{
  "d_model": 96,
  "n_experts": 16,
  "d_expert": 64,
  "d_shared_expert": 0,
  "tie_embeddings": false,
  "grad_clip": 0.5,
  "batch_tokens": [32768, 65536, 131072]
}
Below are experts of layer 3 (counted from 0) of a mixture-of-experts language model. Rows are named router (the router's row for the expert), gate (a neuron's input weights, with its number), up (a neuron's input weights, with its number) and show model dimensions 0-95. Each number is 200 + 40 x the weight over its row's rms, rounded and kept within 0 to 999.
Before each expert's rows: "mostly gets" lists some tokens that are sent to it at least half of the time; "gets" lists some tokens that make up at least twice as much of what it gets as of all text. This comes from a sample of Wikipedia text that the model never trained on. Tokens count by the router's weight.

# expert 8
mostly gets: "ctor", "da", "der", "ident", "tten", "ttle"
gets: "d", "g", "c", "b", "p", "ce"
router,262,204,167,208,236,231,239,176,179,209,212,236,166,230,117,252,208,219,227,169,234,164,261,203,193,180,142,176,207,171,268,178,133,121,239,205,178,198,187,152,195,251,205,221,191,262,119,130,246,186,307,173,203,158,241,201,184,209,184,211,239,226,209,220,230,193,245,173,224,179,190,165,194,125,159,222,226,246,186,191,144,191,171,204,231,179,212,180,116,213,239,197,193,79,206,300
gate11,188,200,172,289,262,257,208,175,227,213,288,227,228,162,156,193,219,239,249,234,200,192,109,182,208,216,184,270,206,220,201,170,154,133,95,259,199,188,132,195,210,196,211,268,237,178,185,189,227,251,257,239,161,228,180,190,148,219,137,224,262,160,254,151,196,161,177,223,164,256,253,186,165,203,184,203,192,205,199,177,180,270,173,122,199,191,270,239,126,185,214,221,199,197,224,248
up11,179,267,249,116,194,161,180,256,146,180,196,251,168,195,232,223,235,169,172,161,251,150,220,221,168,212,202,228,217,190,225,180,229,198,261,122,194,231,252,205,265,203,219,216,237,205,211,256,188,166,175,234,115,176,240,211,200,235,269,189,158,171,148,237,188,327,219,210,129,195,194,274,200,247,120,126,204,152,208,142,207,221,269,192,156,214,202,190,204,242,192,215,252,188,168,245
gate12,201,182,164,148,240,204,178,236,164,183,167,131,185,156,155,163,217,174,171,295,196,221,171,200,201,224,227,212,271,249,224,190,208,251,145,235,220,129,182,129,230,110,176,166,152,162,153,170,223,149,170,194,188,153,136,197,206,160,158,173,187,175,198,216,272,276,227,181,189,244,196,181,128,226,141,153,218,204,86,162,226,206,224,248,123,202,149,230,182,207,244,164,194,193,155,181
up12,236,273,212,240,243,211,242,188,184,244,241,166,262,232,232,240,246,214,244,146,160,127,209,245,148,176,187,216,178,222,83,132,212,248,236,219,236,256,160,154,136,182,211,261,181,198,176,156,181,178,216,165,158,236,251,217,138,205,217,241,226,195,244,140,201,204,174,213,257,295,145,162,246,183,267,220,138,204,192,204,194,187,225,197,231,248,182,152,129,195,196,245,231,185,242,224
gate13,199,261,242,136,260,178,173,208,216,297,203,205,164,245,188,137,200,229,182,217,185,196,211,244,185,169,164,216,261,111,187,213,222,161,245,221,192,273,168,194,235,158,179,189,126,217,125,172,150,187,240,172,191,150,190,219,230,210,200,256,157,234,281,209,184,178,237,243,262,261,211,219,179,144,191,289,197,250,205,202,195,226,282,167,299,200,199,196,129,253,177,197,203,177,172,226
up13,229,189,124,212,186,157,231,216,185,162,216,190,156,195,209,227,289,180,235,137,214,187,168,248,239,197,159,214,210,210,210,205,265,148,190,260,278,198,240,217,192,299,217,178,220,159,147,198,211,234,220,294,198,223,210,227,273,198,239,164,190,151,236,196,271,185,274,226,217,226,151,165,233,236,201,217,194,155,166,226,272,99,178,176,162,169,279,198,183,239,198,216,175,256,279,203
gate14,224,214,259,243,220,280,228,201,227,161,272,221,201,231,225,230,216,203,231,229,245,195,144,209,243,190,126,119,250,203,186,230,214,239,215,223,180,201,160,293,175,168,160,175,144,242,245,238,212,223,209,166,196,192,207,254,183,236,175,275,276,266,194,150,202,189,228,143,185,131,202,148,174,143,163,197,253,162,200,254,196,205,168,97,150,194,190,196,163,176,144,174,261,190,230,132
up14,149,162,165,211,175,147,169,229,258,221,232,185,269,159,190,147,191,249,227,73,145,179,136,260,221,206,176,209,190,142,183,152,201,174,157,258,201,164,197,208,227,194,287,251,221,228,227,257,237,247,274,232,210,205,183,186,246,183,177,173,235,120,195,179,190,215,192,206,227,246,175,205,151,212,165,177,192,163,151,142,202,215,189,227,289,201,245,276,196,222,188,197,224,277,260,246
gate15,200,207,128,141,200,243,164,106,235,164,237,235,263,240,116,187,142,214,217,180,210,169,132,239,224,149,183,137,243,167,191,269,225,144,159,141,243,253,149,214,202,155,212,127,131,196,195,152,222,148,225,211,218,232,222,231,138,218,201,188,218,200,225,234,259,249,242,221,255,189,174,209,132,151,151,173,207,212,165,166,174,185,136,196,160,185,184,159,121,228,187,199,149,189,207,175
up15,258,166,209,225,188,184,189,236,180,282,158,163,261,160,132,196,186,166,197,216,215,225,253,180,327,144,217,192,273,270,254,169,177,199,167,176,220,182,210,180,229,223,224,244,228,214,217,147,157,216,269,173,133,143,136,170,135,225,250,159,207,192,214,210,171,207,206,193,217,117,174,217,99,224,262,179,247,198,216,140,272,205,249,182,219,213,203,246,228,169,195,223,175,157,215,198
gate16,161,161,171,200,221,223,165,219,151,216,261,240,231,205,112,166,176,180,183,157,208,150,186,204,168,219,120,226,291,235,192,145,230,176,183,236,152,195,271,165,212,233,209,239,222,165,222,166,171,215,233,195,253,140,150,186,196,179,234,198,144,161,275,265,243,178,284,230,174,240,154,205,190,198,163,218,201,248,171,153,233,180,232,160,189,226,209,214,125,203,168,220,279,88,206,134
up16,182,145,122,137,144,264,225,154,198,103,238,195,181,206,276,214,232,207,224,187,253,178,234,249,256,219,223,214,132,263,198,202,185,153,224,218,192,190,172,223,196,133,218,207,267,165,252,238,243,171,152,264,210,230,235,270,215,177,149,245,180,206,248,182,187,241,208,184,193,300,216,154,194,215,213,267,167,173,296,213,229,164,234,194,175,211,221,161,170,195,188,237,194,273,207,253
gate17,178,203,126,242,207,164,178,224,179,258,196,142,114,232,215,226,226,127,164,180,194,186,252,255,167,197,175,224,236,267,180,150,137,203,142,176,159,206,136,160,221,257,174,181,155,147,174,143,278,164,170,121,130,192,215,289,157,188,186,217,236,176,203,225,222,198,197,186,200,150,234,254,194,194,181,152,158,212,191,129,203,177,188,188,215,236,250,213,177,198,265,257,222,239,156,115
up17,164,177,203,163,152,254,195,147,155,228,241,187,218,206,156,214,170,156,209,196,226,306,207,218,253,200,134,202,185,164,246,197,223,141,123,174,133,143,221,213,247,189,209,162,129,223,163,185,183,189,185,222,251,168,194,191,219,132,159,196,216,152,313,157,156,202,159,193,237,196,163,243,274,192,225,218,211,295,216,239,273,179,212,172,230,219,145,249,246,200,260,159,162,178,209,245
gate18,214,148,202,155,239,216,196,187,258,320,195,238,238,223,218,165,201,265,233,215,216,252,227,238,181,228,164,205,177,258,243,159,214,216,242,225,203,148,189,221,234,259,167,149,218,207,146,144,220,227,242,145,193,221,136,147,189,110,228,281,157,190,261,233,222,244,184,168,203,229,216,256,165,210,253,192,188,178,133,188,214,117,179,207,203,214,183,223,144,166,178,240,306,155,191,165
up18,227,218,330,225,194,217,212,281,240,214,221,170,150,237,158,196,197,184,208,189,239,258,243,180,150,199,160,174,227,214,162,180,222,131,191,181,269,233,188,241,160,191,164,224,120,199,175,216,205,257,194,202,118,132,225,279,155,287,163,204,147,188,157,240,181,185,174,214,206,160,152,174,218,172,191,242,148,233,126,216,166,254,242,233,238,223,225,251,243,199,223,219,125,237,223,196
gate19,226,174,185,176,166,181,194,269,218,245,242,279,245,263,209,166,258,268,220,200,218,201,229,173,182,198,222,224,256,228,265,154,210,216,207,215,277,143,179,152,133,271,202,240,235,226,206,241,290,244,213,210,234,197,172,236,135,182,250,238,143,196,157,228,131,181,129,247,203,219,215,140,193,196,189,172,282,183,136,267,214,257,205,221,115,155,211,208,194,210,166,159,222,175,188,198
up19,146,244,248,168,236,175,210,121,208,123,164,128,144,147,187,223,127,194,200,247,236,234,169,146,207,135,158,218,154,258,242,174,230,166,196,187,184,198,233,264,181,211,192,192,170,153,216,236,177,161,210,196,181,211,108,149,285,202,203,243,217,215,151,213,205,198,247,152,183,241,162,174,180,192,145,159,177,193,195,203,201,134,197,174,195,211,169,217,134,304,143,186,97,200,214,231
gate20,225,209,225,203,217,260,205,113,263,219,258,217,136,244,197,188,226,190,185,150,256,191,205,232,247,207,279,269,215,264,179,209,117,157,187,181,224,217,211,205,186,190,140,227,246,211,253,172,139,212,326,187,193,187,232,233,242,215,200,224,224,198,223,210,115,215,138,214,262,201,283,175,199,195,204,252,207,234,186,222,240,186,191,102,222,262,188,148,214,188,198,248,178,206,151,247
up20,191,217,197,199,232,217,186,220,187,157,239,200,215,201,235,244,159,190,194,181,215,229,213,246,154,247,147,113,233,202,157,155,182,161,148,233,186,185,218,203,246,222,219,274,262,180,243,221,284,221,184,165,170,215,141,186,252,162,252,183,140,179,254,224,227,231,167,163,127,209,49,199,200,262,241,226,246,174,158,120,258,244,176,245,199,202,224,180,172,257,159,196,188,265,212,229
gate21,250,186,203,233,216,220,208,227,202,230,159,201,89,241,173,172,285,245,165,221,160,179,275,147,174,163,199,172,143,218,254,225,206,218,176,221,211,228,123,166,230,157,200,204,152,240,189,213,231,202,269,207,156,184,197,265,164,168,188,174,186,239,285,226,222,197,192,258,211,188,109,222,176,213,238,160,185,134,148,260,236,219,267,243,236,208,257,152,258,262,231,136,198,154,193,178
up21,177,175,284,194,186,177,203,174,201,249,193,206,246,227,225,321,158,184,199,168,197,214,181,224,233,218,226,293,269,195,193,181,103,225,199,226,264,158,166,182,171,218,219,235,224,140,97,225,234,232,238,160,152,159,206,173,260,183,211,153,146,177,182,208,188,161,168,229,202,151,274,251,173,125,234,204,214,219,196,185,145,256,209,149,163,153,187,225,215,249,193,221,267,183,179,253
gate22,164,213,203,309,210,275,217,303,274,248,217,177,185,214,223,224,179,236,251,175,158,210,169,200,191,171,222,226,238,245,211,206,123,147,181,253,157,248,193,165,141,181,282,228,169,208,163,154,231,247,302,128,200,174,264,159,219,240,151,199,200,176,222,142,247,255,174,215,206,233,208,195,217,164,217,211,161,187,174,148,258,235,212,166,161,219,210,178,173,178,186,210,256,129,203,181
up22,183,135,254,91,223,240,240,152,192,208,173,228,188,224,214,198,212,138,113,217,201,246,264,160,190,224,216,213,219,175,225,194,263,231,260,255,190,121,170,227,252,208,215,131,253,194,222,228,213,206,210,235,249,199,236,221,220,196,166,185,137,254,209,185,209,191,173,199,143,150,182,181,219,164,110,182,235,254,253,199,235,151,141,144,231,186,137,240,135,148,196,141,244,232,165,232
gate23,189,189,203,200,206,191,260,250,212,253,245,235,282,203,230,193,238,228,150,232,194,220,258,192,268,169,188,219,201,248,220,223,241,227,230,188,167,231,161,123,147,217,194,259,172,246,172,179,244,180,215,218,142,185,191,265,258,210,233,227,129,174,220,276,208,227,239,236,168,244,141,168,121,117,118,234,220,167,202,206,200,167,291,195,175,258,127,240,168,163,158,155,210,201,180,242
up23,230,208,187,185,166,230,135,166,146,208,236,204,144,213,207,137,197,132,223,212,164,235,179,173,236,178,116,193,220,121,202,222,185,191,189,205,220,272,184,142,254,204,250,170,199,239,272,162,184,265,166,141,201,134,205,173,212,278,190,138,194,233,216,168,302,246,126,239,248,186,264,188,135,201,196,205,176,270,163,219,191,179,156,166,210,245,158,168,210,175,222,214,242,195,237,121
gate24,215,164,220,184,183,219,111,199,186,251,271,214,208,131,211,259,176,167,158,156,198,116,178,249,212,178,138,182,209,289,199,186,157,181,181,212,189,288,219,237,209,233,205,186,215,193,175,191,216,153,270,231,186,210,232,208,161,218,169,181,274,232,282,253,237,206,247,143,180,248,173,272,189,148,133,124,182,203,174,240,143,245,204,212,196,214,123,199,151,153,188,173,153,149,226,226
up24,149,222,165,158,319,255,260,222,130,157,224,164,171,263,163,204,200,213,217,190,220,195,178,198,184,274,198,183,211,216,188,217,187,147,206,178,185,243,170,185,221,206,245,168,147,177,249,162,235,245,213,130,188,196,200,179,199,124,190,183,231,150,232,127,247,218,116,188,235,246,134,246,212,175,199,161,208,190,175,104,228,231,190,236,199,151,174,249,161,211,114,180,216,273,176,267
gate25,160,210,218,202,254,254,159,199,142,257,198,240,117,205,186,183,137,135,172,238,232,143,201,237,249,257,186,215,225,218,188,188,179,187,107,217,149,181,182,225,107,218,135,150,214,153,161,147,203,201,239,199,186,155,157,273,240,170,169,219,162,194,181,199,194,189,210,184,222,203,242,221,148,155,168,294,200,182,147,176,238,198,181,187,207,192,217,188,123,283,201,255,128,115,192,184
up25,180,290,141,217,229,185,176,129,241,147,217,184,196,254,249,137,219,177,175,176,242,179,238,161,101,168,182,174,151,174,219,237,189,271,243,168,177,238,228,223,239,190,188,269,222,200,203,226,145,166,166,245,189,208,211,253,194,225,268,228,154,210,247,198,206,214,214,196,188,183,245,164,243,209,164,146,286,250,210,268,284,112,223,225,233,207,167,187,219,150,243,137,196,228,244,239
gate26,252,159,162,210,244,214,142,141,209,326,133,264,116,189,223,235,225,175,205,239,218,198,227,216,166,260,168,185,230,211,205,138,217,222,156,182,145,224,192,217,148,140,142,137,223,206,211,190,203,203,254,179,253,155,163,219,268,118,214,183,167,179,196,139,207,188,220,166,207,251,252,272,148,199,180,185,208,158,115,189,128,238,182,187,216,192,175,260,206,216,185,186,161,163,161,192
up26,240,224,211,164,207,201,216,191,126,170,217,115,211,153,145,194,253,258,155,212,132,256,202,211,218,174,251,211,225,206,174,263,210,253,220,173,238,175,204,143,177,114,237,182,121,214,185,203,169,218,255,201,183,161,228,182,216,215,171,189,123,150,221,200,260,175,229,271,118,182,140,167,143,200,183,211,197,149,194,216,223,166,228,245,108,190,193,197,206,180,220,270,290,166,129,175
gate27,278,198,223,190,166,290,186,175,254,233,192,135,214,170,226,152,246,196,260,251,166,148,161,258,247,124,196,160,210,116,229,260,119,199,202,219,159,270,216,217,205,201,222,203,217,273,142,197,256,265,225,152,226,200,207,227,185,213,150,197,158,206,222,166,232,227,219,259,199,184,237,158,164,209,232,171,222,154,178,144,174,242,211,163,301,171,242,161,197,187,197,256,163,253,220,214
up27,179,209,210,209,209,144,221,189,205,211,183,252,162,224,173,215,173,148,282,165,220,186,224,227,282,140,213,226,134,182,228,197,196,294,191,150,216,176,120,165,173,127,165,213,197,201,240,179,255,169,195,227,258,224,198,232,275,271,177,195,220,203,251,189,174,129,135,157,205,223,220,193,200,230,244,166,189,147,164,235,245,91,274,189,225,186,179,235,179,182,200,84,172,226,205,212